Weights of a small mixture-of-experts language model, trained from scratch on English Wikipedia.
Size: 13 layers, width 160, vocabulary 14612.
Training: a variant of SOAP for the experts, 475M tokens, 7241 steps.
Below are experts of layer 9 (counted from 0) of a mixture-of-experts language model. Rows are named router (the router's row for the expert), gate (a neuron's input weights, with its number), up (a neuron's input weights, with its number) and show model dimensions 0-159. Each number is 128 + 32 x the weight over its row's rms, rounded and kept within 0 to 255.
Before each expert's rows: a language model's description of what the expert responds to. This comes from a sample of Wikipedia text that the model never trained on.

# expert 14
It responds to: Auxiliaries and main verbs right after a sentence subject, such as was, is, has, had, became, plus adverbs like initially, therefore.
router [154 120 114 121  72 130 124  85 146  97 115 171 105 142 165 106 163 109 134  54 115 183 102  96  79 158  82 132 154 177 130 119  99 106  99 133 106 142 104 108 158 159  98  89 139 108 144 113 116 103 135 130 188  52 151  89 139  82 151 148 130  55 110 157  99 131 179 143 152 136  78  66 125  86  89 183 105  57 126 138  65  87 131 120 163 119 158  90 153 113 168 134 172 170  64 146 122 179 165 130 111  85 137 114 169  73 127 135 168 116  87 113 142 102 182 140 109 135 117 171 114 135 112 111 122 129 146 134 125 140 122 142 144 121  39 170 150  82 102 165  82 101 165 179 128 153 110  89 139 157 152 118 154 144 169 165  96 156 184 119]
gate0 [178 125 123 148 126 139 161 150  83  83  96 161 128 111 175 102 104 127 136 119 110 186 167  90 146 143 221 147 115 141 163 130 145 126 124 100  85 127 177  96 105 162  95 166 136 108 154  84 110  88 124 131 103 135 128  55 157 133 136  57 170 140 125 212 168 124 131  66 191 175 138 164  89 115  95 147  99  67 105 150  61 168  94 149 101  85 155 128 133 190 157 162 132 110 145 138 143 103 158  89 143  76 125 143 145 135 146 138 144  76 160 165 165 145 147 178 141  85 136 167 142 106 154 144 159 138 180 143 146 104  80 110 131 173 122 181  95 112 124 113 110 135 134 103 132 122 109  73 171 138 153  78 126 129 160 124 182 162  69 166]
up0 [105 123 142 142  90  92 134 156 152  83 192 148 135 142 184 110 119 129 119 159 164  88 146 137 145 197 160 105 163 141 103 145 128 139 101 152 161 150 113 139 133 182  93 142  31 124 200 182 144 184 114  94 135 143 104 126 171 146  92  96 179 114  85 133 132 105 118 158 135 170 143 102 130 129 112 120 121 101 106 117 113 146 119 160 151 139 112  93 134 150 109 194  78 133 135 125 124 101 140 170 159  96 155 153 102 142 166  72 146  95 152 143 117 108 142 154 147  87 162 142 148  98 139 110 143 185 144 126 147 146 144 181 185 169  89  33 116  99 174 170  80  85 113 112 153  44 127 118 132 122  20 132 112 134  90  92 131  94 157 147]

# expert 15
It responds to: Inner and final pieces of non-English surnames and words, especially Slavic, Turkish and South Asian, such as -ski, -kar, -an, -š, -ul.
router [ 97 127  98  98 108 138 174  99 134 152 118 156  67 156 172 143 155 125 111  77 143 118 112 155  94 149  66  96 106 160 114 178 156 105 105 134 119 166  98 108 101 138  90 106 209 178 158  95 149 145  93 231 125 101 156  69 139  97 118 167 168 130 112 130  78 114 182 108 127 128  86  81 134 107 160  92 183  69  94 163 104 139 155 110 133 106 154 115 105 108 107  71 146 126  90 178 136 164 122 115 149 122 154  77 171  89 150  90 184 139 107 115 116 177 116 104  94 126 113 153 146  99 112 141 128 162 155 106 150 195 128 114  99 160  75 131 201 125 111 186  82 149 130 122 149 194 187 135  96 149 100 176 144 123 125 142 123 127 154 103]
gate0 [121 112  81 147 153 148 162 118  73 128 122  51  82  28 133 125 114 147 201  84  83  83 142 166 107 141 108 132 106 114  95 138 141 140 137 123 122  98 112 192 153 110 204 123 134 159 123 135 185 174 174 102 134 162 120  92 126 184 150  95 179 120 116 139  82 112 166 113 127 192 179  79 128 160 100 120 178 123  95 162  73 146 109 133 156 135 161 105 138 129 107 133 147 175  67 130 118 206 179 141 113 149 127  81 109 156 119 130 124 166 111 163 138 108 136 129 150 109 125 170 150 145  83  90 158 129 172 138 134 133 125 114 156 101  50  94 141 156  88 145  62 152  97  87 112 106 118  74 107 162 171 128 119 112 115  86 144  95 121 122]
up0 [133 140 177 138 161 135 171 120 101 134 119 171 139 154 163  95 176  96 123 119 138 150 118 129 105 121 136  93 141  86 160 129 114 149 173 104  70 127  85 135 138 124  67 145 141  91  96 131 138  83 119 165  91 136 174 178  54 131  98 225 114 152 155 105 125 128  74 101  95 116 137 141 108 101 158 120 138 111 130  85 145 123 128 102 144 137 121 111 107 142  92  76  68 127  48 167 126 113 109 167 120 101 117 115 185  58 145 143  34 130 117 130  66  82 120 210 117  90 153 125 157  66 122 115  85 150  70 148 159 116 111 126 138 111 148  81 189 101 132 164  75 132  82  70 162 144 141 110 112 143 168 109  94 135 137 128 153 103 130 166]

# expert 9
It responds to: First pieces of ordinary words right after a space, opening quote or parenthesis, such as "f(alse)", (sh)ot, (In)t, w(ed), rel(ating).
router [136 171 128 142 123  47 122 103 134 122  90 114 138 149 106 111 113 114 106 116 149 161 105 163  69 147  95 134 185 166  76 119  99 128  66  85  85 171 108  98 155 120  83 108  95 123 142 151 142 151  69 182 163  86 143 128 119 132 127 162 149 138  87 178 109 123 179  81  89 124 114 103 115  77 122 142 163 105  94 134 155 133 133 135 118 125 103  88 145 110 108 149 130  98 112 169 198 165 158 112 101 106 205  79 184 122 164  85  96  69 116 134 134 109 139 148 110 145  76 176  65 130  85 148 106 153 140  96 179 161 153 146  97 145  93 122 147 148  99 156  77 127 195 126 129 157 208  89 157 112  89 126 146 150  79 136 120  72 164  83]
gate0 [100 169  85 128 126 156 128 153  73 112 165 180 156 135  74  93  75 105  98 150 155 105 106 171  57 133 132 156 211 153 163 140  67  64 104 143 118 117 133  51 109 117 162 112 187 153 187 126 157 104 106 132 130 134 124  96 184 139 145 125 157 106 142 150 126 142 123 105 114 139 103 171 100 145 142 109 102 141 117 136 117 104 137  69 144 164 160 123 106 158 117 167 138 140 140 177 178  94 212 149 188 121 151 109 137 189 117 154  96 134 141 151 155  72  63  91  99 148 113  88 111 111  73 131 127 176 146 125 185  90  96 166 113 173 128 111 107 126  84 125 131 107  88  94 141 202 151  96 118 169 123 108 165 170 119  93 139 119 155 123]
up0 [202 107 126 136 116 146 147  95 180 136 104 142  68  83 119  82 107 100 168  90 130  90 118 191  83 129 152 118 112 155 150 127 131 122 143  77 139 104  93 100 106 131 124 148 134 115 114 134  89  91 150 122 117 155 165  85 173  87 124 106 163 121 130 163  85 221 122 180 134  84  83 143 101 137 147 176 142 168 153 130  94 119  85  93 134 114 161 168 124  80 132 150  68  79 120 120 150 113 107 129 118  73 206 146  98 100 105 143 129 154  66 109  37 105 133 133 130 166  87 112 121  97 103 148 105  95  95 203 172 114 127 112  97 149  91 126  95 141 118 108 104 142 165  88 100  97 135 180 203 128 145  94 103 129  95 162 118 110 105 182]

# expert 8
It responds to: Final pieces of proper names, surnames and Latin species names, often in tables or taxonomy pages, such as Ferr-er, pall-ida, Spit-fire.
router [164  88 103 130 144 125 206  83 160  90 107 130 123 174 165 136  91 126 120 118 154 113 171 126  89 122  94  96 121 139 125 195 108 113 125 110 131 143 109  88 154 130 135  79 186 169 150 167 111 111  99 143 145  50 130 120 108 112 129 154 138 133 134 162  79 120 123 171 130 117 102 124  98  95 119  99  99 117 151 121 106 125 202 108 145 169 102  75 141 112 167 110 168 159 113 143  84 163  81  73 135  89 156  79 157 105 141 103 210 114 109 105 130 129 145 130  89 211 183 136 201 126 136 107 115 123 169  74 130 143 131 167 140 153  98 174 192  89 108 188  90 154 201 116  90 156 102 116 165 125  76 110 111 128 112 140 124 149 177  76]
gate0 [ 79 147 156 134 104 138 124 132  93 174  92  71 129 149 127 159 163 135 134 143  99 116  86 155 163 148 136 151 126 142  57 112 187 107  81  84  85 162 126 100 150 158 117  99 102  99 113 103 143 157 146  86  99 179 105  81  98 128 101 118 174 158  71 144 123 133 151 102  85 113 160 126 163 112 104 147 125 147  95 180 150 132  84 116 105 107 101 146 158 119 139  82  94 131 126  70 149 131 156 131 112 114 136 128 103 102 176 141  50  90 156 135 128 128 194 114 137 103  91  87 132  87 139 145 127 112 131 156 158  96 186 114 138 128  63  89  92 193 107 107 144  85 110 133 159 174 120  84 112 238 146 184 152 110  64  94  77  81  95 165]
up0 [110 110 164 151 158 128  97 152 190 114 154 170 126  69 111  80 162 130 140 118 130 146 148 120  65 165  89 123 127 120 127 157 130  61 155 152 212 140  94 129 168 180 127 148 172 135 155 134  98  93 109  74 132 128  69  81 125 134 141 121  87  87 141 131 182  82 140 140 125 129 142 150 118  90  72 100 142  52 101 125 102 161  87 154 104 135 137  90 129 137 176  70 144 130 143 139  91 147 151 117 121 115 108 192 134  98 161  60  67 119 119 121 121 136 170  72 144 143 109 157 111 119 112 142 142 134 123 162 117 140 144 108 125 161  78 175 162  51 122 157  66 150 142 149 186 125  38 140 168 163 139 119 190 125 134 159 111 136 111 178]

# expert 26
It responds to: Prepositions and "and" that tie a noun or verb to a following noun phrase: of, by, with, against, from, as in "president of the".
router [185 135 120  71  40 110 165 102 146  65 132 172 127 136 118  98  97 135 100 120 142 165  79 122  92 142  83  52 174 140 121 158 127 142  76 111 115 145 133 146  98  79 125  85 167 144 136  96 142  80  87 168 161  88 135 100  84  85 177 190 123  78 108 115  81  94 171  99 135 115 125  93 133 116  94 137 137 145 110 113 130  89 142 158 115  97 125  67 169  93 135 114 168 138  92 144 160 156 141 114 161 145 213 117 162 121 196 111 127 148  93 133 162 125 168 149 124 125 171 148 136 130  92 137 126 149 221  81 111 152 137 111 138 149 106 158 161 100 123 140  81 148 139 163 123 121 158 168 143 109 161 144 158 151 120 197  96  60 144 148]
gate0 [141 157 117  80 171 151  87 157 138 128 138 135  92  78 175  97 157 126  79 140 179  93 135 114  65 141 133 151  89 119 145 114 117 130 127 158 163 110 136 131  91 155  79 126 162 110 125 108  72 138  98 126 147 110 172 145 158  17 126 161 115 140 174 155 102 161  98  82  74 122  68 162 146  89 127 157 150 139 171 150 123 161 136  83  87  91 121 166  84  88  89 183  55  80 123 142 133 143 122 133 102 139 121 145 109 160 104 139 209 170  94  87 183 166 136 139  74 129 146 149 144 119 159 134  86 128 139  94 138 142  80  97 133 142 126 113  88  74  61 137 146 117 105 124 120 113 144  98 123 110 178 168  86 131  55  80 105 160 142 112]
up0 [ 55 168 148 154 145  93 153 152 161 152 157 154 135 106 152 104 158 148 209 165 123  90 122 134 157 139 134 161 141 163 163 175  48 148 146 155 133 144 142  76 124 129 143  88  97 115 153 153 104  36  98 142 131 182 161 143 146 144 112  67  69  67 195 137  88  84 142 135 122 125 117 125 185 109 138 135 128 143 123 158 129 124 172  75 119 125 141 111 132  98 133 152  74 157  68 128  89 144 104 137 136 113 130 131 115 133  79  97 201 151 184 152 159 113 142 156  67 125  84 104 176 143 134 132  99 167 151  92 135  83 140 190 137  81 151 107  53 182 118 120 119 176 157 131 137 132 127 123 172 118  93 168 163 143 109 125 147  89 137 112]

# expert 25
It responds to: Nationality and language adjectives and infobox headings in biography and film entries: Tamil, English, American, Personal details, Scientific.
router [123 161 100 166  98 112 156  45 135 137 181 153  80 118 140 126 118 101 163  77 133 170  84 137  93 169  73 118 192 192 122 178  98 127  80 141 130 135 126 124 162 109  85 127 128  73 158 107 119 106  76 149 147  74 114 127 159 129 172 147 107 102 116 188  89  92 118 144  88 120 120 126 110 125  68 137 129 136  86 174  70 185 172  66 124 141 106  90 142  93 132 106 140 157  99 156 148 161 144  61 139 118 145  88 176  88 164 150 158 126 100 115 155 121 159  73 110 132 149 124 114 158 160  71 144 166 142  70  82 168 188 113  96 157 104 120 200 101 120 110 115 128 133  78 134 138 129  96 151 129 182 109 175 110 128 135  88  98 153 115]
gate0 [155 153  95 149  90 127 129 105 158 144 163 161  87 118 122 152 130 153 124 116 105 171  88 141 117 133 120 135 122 166 113 130 118 209 170  55 142 155 136  49 160 146 140 125  99 112 105 142 138  89  67 141 131  89  94  88 151 122 101 160 100 166  86 134 110 100 183 124 110 175 118 160 157 116 136 125 124 174 114 160 123 107 166 160  78 152 137 153 167 101 129 111 165 214 152 126 141  88 158 113 126 116 167 115 170 142 120  62 107  90 149 104 249 155 172  70 129 150 132 130 127  82 119 114 145 186 125 140 115  90 156 128 115 168 150 106  91 121 102  52 143  61 156 117 125 125 122 133 156 120 150 144 147 150 190 117 109 133 136  38]
up0 [136 127  64 108 122 126 148  63 108  94 124 160 153 110 174 125 183 152  87  66 165 194 124  89 127 151 167  73 206 143 106  96 116  86 132 133 150 135  53 145 109 114 129 103 148 107 108  86 167 177 109 113 106 142 120 123  67 118 119 120 178 150 110 116  95 142  99  68 172 153 105 146 126 118 117 113 175 124 147 114 109 100 152 101  63 179 108 147 161 140 159 143 137 164  95 154 118 155 163 127 113 119 148 156 138 116  96 119 116  96 128 100  82 157 109 145  93  65 118 152 142 156 140 134  81 169 153 158 126 118  95 133 150 152 135  98 180 115 132  65 163  58 118 150 129 156 122 147 174  81 118  41  68 162 177  87  98 136 181 150]

# expert 20
It responds to: First pieces of capitalized proper names and acronyms, split mid-word, as in W-hitehead, Beck-et, Wil-keson, KOM-PSAT.
router [194  85 152 105 141 119 167  67 108  93 109 129  84 179 108 161 120 134 137  76 159  97 114 206 106 126 111 115 189 147  89 216 128 140  45 129 120 175 102 110 115 104 112  99 188 184 154 201 155 112 135 176 130  69 115 107 130 145 118 157 136 128  99 167 103 134 132 125 132 148 112 102 125 100 107 123  90  61  85 135  95 139 146 158 149 188 113  88 137 118 163 146 138 122  91 130  95 145  77 126 168  88 175 129 160 105 135 103 189 100 129  98 128 156 163 126  51 185 161 105 174 124 116 155 131 109 108 103 111 149 123 124 155 176 104 136 175 112 133 148 108 166 160 137 129 196 151 103 136 104  77 122 164 149 100 160 103  94 136 111]
gate0 [134 168 154  98 134 152 166 111 136 112 124 136 100 113 162 131 144  72 103 144 143 161 119  96  81 128 144  86 102 135  71 118 142  81 187 122 165 191 164 139 131  88 110 124  86 121 140 148  88 106 153  72  59  54 144 144 137 127 105 145 159 129 147 185 145 173 128 156  87 156 108 144 109 117 120 122  81 117 159  73 157  46 110 150 129 108  73  53 113 123 186 117 167 161  65  47 172 108 120 142 121 138 110 129  99  90  78 134 174 100 115 141 126 133  92 120 127 157 144 172 153 137 109 167 147 166 147 141 149 118 111 149 137 155 169  83 149 103  95 103 102 120 114 119  94  98 105 138 166 103 210 131 108 191 179 164 148 109 151 186]
up0 [163 134  75  92 143 153 128 174 100 110 140 134 117 100 169  94 123 123 104 140 142 151  69 174 126 102 124 139 102 165 111 136 141  92 136 167  87 134 187  83 132 124 167 109 160 138 166  49 116  96 192 132 162 150  91 150 120 141 108 177 167  82 150 166 126 177 139 156 108 153 147 113 134 131  81 122 160 179 114 136  83 135 153 134 129  58 181 109  67 167 148 102  93 101  70 168 157 160  85  72 147 119 139  75 122  99 134 153 167 128 127 153 138 193 139  59  93 188 156 124 119  89 159 121 153 147 168 106 105 170 120 143 126 145 137  80 159 158 142  98 115  98 152  94 210 197 142 137 126 158 112 142  95  78 100 107  92 148  91 142]

# expert 22
It responds to: Given names, surnames, countries, states and cities, often completing a name: John, China, Rio de Janeiro, New Mexico, Baltimore.
router [147  91  69 139  87 153 170 111 163 127 161 114  89 123 162 100  98 148  86  89 143 136 157 112  71 156  86 130 116 172 114 174 136  87 109 140 108 152  75  83 118 117 129 124 179 146 171  95 117 122  77 145 163  87 129 103 133  88 160 137 147  72 132 168  93  84 153 122 105 138  81  86 121 146 120 139 151 112 104  89  70 144 165 124 114 172 129 107 171 126 164  70 161 129  91 108 119 184 132  82 125  52 183  79 134  97 176  97 207 166 163 111 106 143 136 113 100 174 205 154 142 133 120 106 136 119 148 112 130 145 129  65 115 185 111 143 184  98 138 209  72 144 167 130  87 138 113 146 112 133 120 111 168 143 132 173 109 152 156 145]
gate0 [136 163 103  78  97 169 105 191 187 108 147 131 136 109 112 116 107 128 112 136 121 141 121  67  81 139 178 117 113 163 115  82 124  78 136 115 119 117 131 144 123 171 114 210 150 144 153 106 137 136 137 126 101 138 182 111 133 104 156 146  88 161  84 159  76  95 156 120 116 145 126  65 143 184 125 150 173 112 146 119  93 164  69 110 124 115 132  87 148 103 152 122 134 134 116 104 154 158 162 106 102 124 160 109  88  93  99 116 111 155 168 195 174 178 107 140 168 144 169 163  81 117 102  81  68 153 131 156  78 148  72 141  55 153 117  51 195 125 107 189 115 104  89 135 184 111 128 132  97 107 152 145  61 154 112  71 139 167 127 147]
up0 [ 87  76 148 113 152 111 134 124 178  99 101 161 123 121  52  77 122 146 138  95 157 108 145 128 133 118  93 152 195 155 116  67  97 195 102 167 148 126 141 164 149  84 137 185 163 136 143 124  96 168 183 148 111 157 124  96  90 150 164  67 136 112 130 185 145 158 118 125 153 131 106 107  54 171 101  82 158 157 126 111 150 125 150 163 114 200 147 138 177 117  89 147 109 151 143 145  58 130 124 154 100 150 158  92 164  92 128 124  94 119  91 141 137 158  95  96 113 166 158  81 118 108 107  86 156 114 160  98 102 112 109 120  94 190 114 102 182  59 149 143 122  90 122 130 113  49 133 126 130  95 133 102  95 204 119 150 164 150 163  80]

# expert 23
It responds to: Prepositions giving place, time or role after verbs, mainly in, on, as, at, into, during, as in "played on hard courts".
router [114 174  91 103 105 116 108 112 149  77 121 181 132 173 113 141 108 112  95  48 116 143  98 158 110 187  69  63 121 147 134 147 127 121  99 153 151 150 145 145 119 130  75 119 153 151 202 137 144 108 128 173 122  96 148 124 132 151 214 208 122  79 107 188  68  80 117 120  97 177 127  85  83  76  93 120 123 106 143 169 141  95 148 102 159 125  98  82 143 108 155 125 132  97  74 138 211 160  82 104 124 114 129  91 130 101 179 149 142 132  58 112 135 115 144 118 101 164 150 144 142  99 159 114  98 134 169 126 163 172  90 162 170 186 105 163 161 123 117 190 120  97 176 142 126 128 131 128 154 125 149 126 142 130 148 114 109  62 155 111]
gate0 [173  94  89  92 130 119  97 114 148 140  95  91  90  51 145 140 157  85  83 101  98 100 112  99 130 170  87 126 139 174 103  87 132 144 197 146 144 172 138 135 149 103  53 147  76 123 223 171  87 118 112 139 153 124 202 126 120 146 154 158 118  99  92 107 134 137 107 122  82  91 164 106 137 146 123 102 127 106 119  97  98 117 194 148  94 141 124 167 122 135 148 173 102 112 131  85 153 150 169 137 130 113 130  64 119 141 109 167 118 140 145 103 147  87 151  95  71 154 145  87 136 107 121  77 191 117 160 118 175 156 123 207 149 169 169 127  68 151 150  97 155  83 169 114 131 134  67  88 106 108 151 114 177 109 129  80 160  97 136 133]
up0 [111 192 123  49 121 167 121 115 137 148 141 114 193 107 112 106 133  70 140 144 135 188 171 145 108 110 192 119  63 134 161 117 115  95 132 132 150 166 140 183 158 144 103  94 135 159  87  95 158 154 188 136 115  75  69 137 163 159 177  98 120  86 125 165 144 148 162 155 160 169 182 125 137 109 113 101 135 120 154 115 112  62 197 113 135 157 165 119 136 155 125 150 134 142  76 147 104 122  81  90 172  82 166 130  92 134 161 152 116 119 129 167 118 137 101 101 120 149 148 155 137 113 118  74 123 129 115 149 147 126 104 120 147 130 131  50 120 117  84 136 229 117 149 178 160 130 189 144 168  73 142 126 156  85  80 141 145 196 118 136]

# expert 10
It responds to: Single capital letters or short capital pieces opening a proper name, mostly names of people: R(ongen), X(ue), F(alekas), J(umat).
router [146 116  65 137 104 125 134  65 112 159  96 150 101 156 193 148 113 128  78  90 163 159 123 147 103 180 110 117 169 165  82 171 134  89  93 133 151 175 110 128 108  92  75  86 157 166 121 132 196  71  74 163 150 103 133  91  97 131 127 192 154 119 143 156  53 122 181  88 109 189 117  81 141  92 126 135 142 130  66 155 141 116 185 200 132 168 108 111 152 139 195 116 109 114 107 166 144 155 180 132 130 123 189 102 177 113 130  89 136 174 109 144 142 123 110 138 118 141 122 166 145 135 116 153 124 111 123 117 104 183 156 109 140 162 100 130 137 138 120 151 104 141 197 143 125 143 146 118 182 110  96 164 165 129  94 171  85  79 145  73]
gate0 [246 148 118 112 126 127  99 142 140 142 139 176  97 180 167 127 139 144 114 157 123 140  84 150 192 152 135 147  96 124 155 105 139 147 188 189 121 164 154 126 137 101 128 156 132 168 116 142 128 105 113 196 118 156 117 118 150 131 151 111 157 188 161 121 148 167 171 101  91 135  97 100  85 125  95 132 133 139 113 140 160 149 114 114 143 143 155  93 136 159 133 115 103 182  79  88 126 184 157 180 137 173 124  91  44 191 131 184 130  72  71  97 109 147 176 109 208  95 159  84  94 186 120 100 115 154 105 137 110 117 141 122 144 149 102 128 184 139 125 152 105 128 117 142 144 134 113 124  85 218 116 132 187  86 100 134 118 116 112  90]
up0 [147 108  88  94 168 106 107  93 126 157 112  88 168 103 141  80 152  94 138 112 160  93 109  77  59  80 105 112 166 128 104  79 155 109 157 123 117 116  94 214 164 139 115  82 140 163 123 136 115 158  74 133 123 129  71 100 147 116 139 140 214  91  94 115 138 183 109 148 183 149 106 133 147 131 135 143 126 141  97 152  88 105 140 154  79 141 141 167 152 140 101 149 128 156 152  77 140  95  76 158 205 161 164 110  69 122 186 143  87 138  88 137  96 147 119 148  82  65 119 138 133  93 145  91 135 133 184 161  82 120 122  91  86 113 123  89 105 178  77  96  81 141 130 163  68 150 143  79 157 134 101  70 139 115 153 143 147 143 163 128]

# expert 5
It responds to: Subject pronouns and relative words opening a clause after a period or comma, before a verb: he, she, they, there, which, who.
router [118 151  78 175 105 124 173 102 117  91  86 132 125 133 121 150  86  99 113 118 123 148  66 117 156 153 136 115 163 126  91 143 115 104  92 110  81 169 156 107 122 105 119 100 142 202 156 114 131  74 101 144 170  92 101 111 105 123 148 131 183 124  93 197  44 125 117  85 134 143 130  51 124 108  93 109 140 120  86 212 163 129 141  78 143 123 102 108 149  86 122  82 163 150  86 126 123 162 159 141 159 157 186 104 129  98  91 140 147 128 112 122 181 102 178 134 139 122 150 147 160 119  94  87  72 131 232 116 142 199 102  93  95 177 116 135 141 129 108 115 118 123 165 168 102 125 186 101 129 143 132 112 132 158 135 138  75  53 166 125]
gate0 [123 146 152 133 149 149 136  87 137 104 121  62 116 122  95 137 122  58 107 160 158  93 171 113 107 145 115 109 101 179 194 134 119 142 121 149 120  95 117  60  97  94 137 133 160 141 151 149 178 157 106 170 144 173 131  81 148 113  89 167 132 105 140 130 123 140 107  82 101 119 106 150 138 170 127  72  97 191 170 155 191 150 140  93 120 109 122 169 115 157 153 156 122 162 151 105 156 117 171  64 153 131 131  71  90 154 142 194 149 106 142 150 199 113 155  94  57 170 144  88  97 161 130 163  76 118  94 110 105  85 127 133  76 173 111 137 158  93 142 126 155 119 100 137 110 108 167 177 126 137  44  64  98  99 146 130 181 140  93  72]
up0 [152 146 146 120 133  85  86  82 185  62  71  86 150 113 127 104 168 103 118 109  64 118 208 148  68  97 157 111 159 112 176  92 107 122 132  56 158 100 118 152 159 141 111 131 123 141 159 176 136 224  62 119 126 134  84 152 123  66 145 183 150 122  86 161 122 168 129 169 115 152 111 136 132 122 141 122 112 125 131 157 126  71 175 105 116 147 142 127 138 141 129 122  87  88 143 134 153 145 160 115 154 115  96 137 125 170 135  91 163 128 144 159 124 206 100  74  67 167 113 113  94 106 137 168 107  97  77 100 115 146 180 178 162  69 157 131 128 156 141 147 149  71 107 161 149 156 161 154 124  97 186 154  98 121 141 160 145 121 100 115]

# expert 13
It responds to: Opening pieces of technical and scientific words in chemistry, biology and physics: hyd(roxylation), phen(ol), ox(ygen), spect(ra), amph(ibious).
router [111  96  81 116  99  59 129  98 150 115 142 124  84 175 119 140  43 119 116 158 122 151 106 145  94 132 137  83 111 138  80 167 112 130  91 119  84 175  83 152 125 121 107  74 132 117 164 175 183  51  99 161 161  59 130 114 179 187 145 202 139 131  82 137  85 137 141 119 131 123 103 108 168  70 118 126 117 133  85 205  83 155 142 131 168 116 160 117 101  59 169 136 184 138 106 131 131 157 170 119 172 139 168  81 149  91 148  89 122 148 138  98 113 147 149 104 131 130 109 152 136 134  85 109 127 132 126 106 161 111 177 202 106 174 134 139 158 116  87 147 113 151 161 119 130 225 125 143 134 142  99 113 143 164 105 144 131 112 120  87]
gate0 [144 119 127 137  83 102 169 103 180  96 162 139 156 122 165  94 132 124 116 146 116 116  96 124 117  95 150 112  74  81 123 121 133 141 129  71 105 136 108 116 157  76 187 164 155 163 184 145 125 159 111 127  81 117 142 152 125  96 125 161 139 162 148 124  99 132 201 166 111 126 154 113 111 136 108 186  97  76  58 129 100 108 161 118 212 130  73 172  54  42 122  97  80 125 141 134 159 169 108 119  95  90 107 119 162  87 149 208 162  61 128 135  77 157  90 150 149 123 116 135 108 121  79  91 117 127  65 198 139 113 129 110 140 102 118 114 108 134 159 148 138 139  95 168 117  75 101 148  92 118 156 117  83 142 159  96 142  64 121 138]
up0 [100  98 182 129 122 118 171 166 121 128 149 120 132 158  76 133  95 147  85 134 113 126 159  92 114 157 138 131  47 149 101 119  92  84 128 143 136 145 155 171 141 125  53 113 112 100 172 181 148  78 142 160 146 108 164 117  86 160 145 104 162 109  98 153 187 124 127 116 146  77 137 118 155 101 114 143 165 173 111  78 145 182 120 121 191 167 142 140  94 123 145 175 177 125 120 159 135 109 124  83  93 180  80 177 103 161 124  96 138 180 130  97 165 128 136 157 111 126 163 157 146 140  91 174 101  97 107 133 122 121 219  86 175 129 121 117 116 175 138 151 154 106 110 197  94 131 110 127 108  83 124 157 111 107 118  89  66  21 161  99]

# expert 27
It responds to: Final words of sentences carrying the period, such as s., city., ers., ".", plus head nouns closing a phrase, such as region, season, Hotel.
router [159 110 110 111  81 119 166 109 186 130 115 168 120 166 170 151 103  99 129 105 137 132 144 128 135 153 113 107 158 166 157 175 121 118  68  64 121 151 135 109 140  77 149  57 137 168 170 127 153 135 133 117 197 111 102  89 131 108  84 128 162 148 108 169 113 109 108 129 112 174 112  95  99  75 121  86 166 104 113  97 102 100 148  86 125 137  95  95 172 107 137 142 162 149  63 132 112 143 166  93 149  41 166 129 159 108 159 127 184 160 150 124 104 163 148 129 147 142 180 164 167 142 116 129 160 169 216 111 157 142  76 135 143 136 141 145 150  48  60 207 123 140 171 155 165 123 156 162 160 110 103 133 134 147 176 171  84 105 104 154]
gate0 [138 168 110 139 157 127 168 122 198 109 139  84 160 118 104 140 126  90 122 108 191  85 162 119 120 135 103 107 157 187 148 121 131 105  80  90 142 155 184 147 122  63  67 128 140  99  89  74 148 172 127 105 178  85 132 130  86  94 140 129 119 101 109 138 121 105 130 123  74  83 184 166  87  43 108 163 161  96 121 142 107  97 129 144 179 150 173 166 163 145 155 107 163 132 116 157 102 126 155 159 122 107 102 152 127 122 108 182 147 137  84 109 110 148 190  85 174 152 140 163  89 167 139 121 206 129  90 141 130 190 135  54  93  89 121 125 133 114 128 111 143 170 148 138 162 155 165 153 102 127 163 123 140  84  99 150 152  98  80 202]
up0 [189 137 141 111  94 149  99 100 112 126 148 163  83 144  83 183 168  73  90  99  95 151 107 134 135 131 122 160 166 132 125 175 156 117 102 131 150 101 100 113 103 101 126 130 166 129 170 108 163 135 114 128  93 170 132 186  95 176 136 132  88 163 106 128 159 120 148 167  58  30 151 128 115 120 106 129 193 156 182 127 147  93  95 115 111 148 153  92 168 139 138 111  99 167  84 139 101 160 152 214 137 151  94 145 124  96 127 124 121 108 138 133  71 168 224 126  65 151  94 103 178 155 135 149 100 149 161 129  79 134  91 119 171 120  99 198 122 158 145  99  76 135 175  89 136 186 110 166  89 132  95  89 133 146 127 118 105 115 134 162]

# expert 12
It responds to: Opening pieces of capitalized personal and place names, often in tables or name lists, such as Mal, Mar, Ash, Christ, Luke, Jo.
router [184 180  65 134 102 106 150 107 101 148 134 129 102 164 182 148 124  90  96 118 132 113 137 158 111 185  86 100 137 179  45 184 144  87  73 150  89 178 103 129 100  86  97 105 202 125 143 114 131 120 110 167 151 109 137 116 114 161 117 187 131 116 127 165  54  85 160  86  78 148 125  87 152 125 129 146 155 129  70 164  73 139 170 165  96 143 142 125 192 117 192  65 126 114  83 131 136 142 143  94 152  84 161  51 163 141 130 134 164 160 120 112 104 150 150 152 102 166 166 134 105  88 110 122  98 112 133 150 111 126 138 113 120 163 151 126 166 119 108 144 140  99 202 165 135 173 184  95 126 100 102 168 151 105  93 151 130 104 131 129]
gate0 [149 150 127 121  85  78 116 154 151 118 155  89 136  90 172 125 153  91 157 104 163 145 120 109 139  99 134 108 142 138 108 104 100 107  83  53 118 139 114 138 188 120  71  83 151 110 134 127  98  85 146 172 192 161  82 153 171  82 119 127 119 164 103 102 112 127 142 118 154  94 121 104 100 198  70 130  80  97  72 128  94 138 123 106 118 153  72  98 159  89  93 122 179 174 104 107 133 141  66 103 153 181 108  89 152  80 152 156 108 104 124  91  81 206 150  90 188  64 116 122 143 149 117 165 120 126 138 143 127  88 120  63 122 141 163 136 117 154 148 119 190 122 102 138 115 160 144 127 133 113 101 201 143 177 195  93 163 148 126 172]
up0 [169 157 121  87 122 119 135 154 142 163 131 124 146 145 121 125 174 133 120 175 103 117 128 163 104  71 112 150 117  97 111 141 124 117 135 141 114 146 144 120 133 118 105 174 133 161 124  99 147 181 173  76 146 124 108 142 152 159 163  99 145 128  58 118 105 142 130 128  91 111  93 148 107  78  60 160 172  82 129 141  95 136 147 160  60  88 138  65 164  20  79 116 132  98 119  71 102 195 130  74 142  94 154 138 121 130 103  90 125 142 133 130 131 145 174  66 107 109 107 131  91 100 113 161 118 114  74 164 129  85 176 143  49 114 140 114 156 195 169 116  98 122 127 182 130 174 134  52 125 119 113 202 131 121 148 118  57 130  86 117]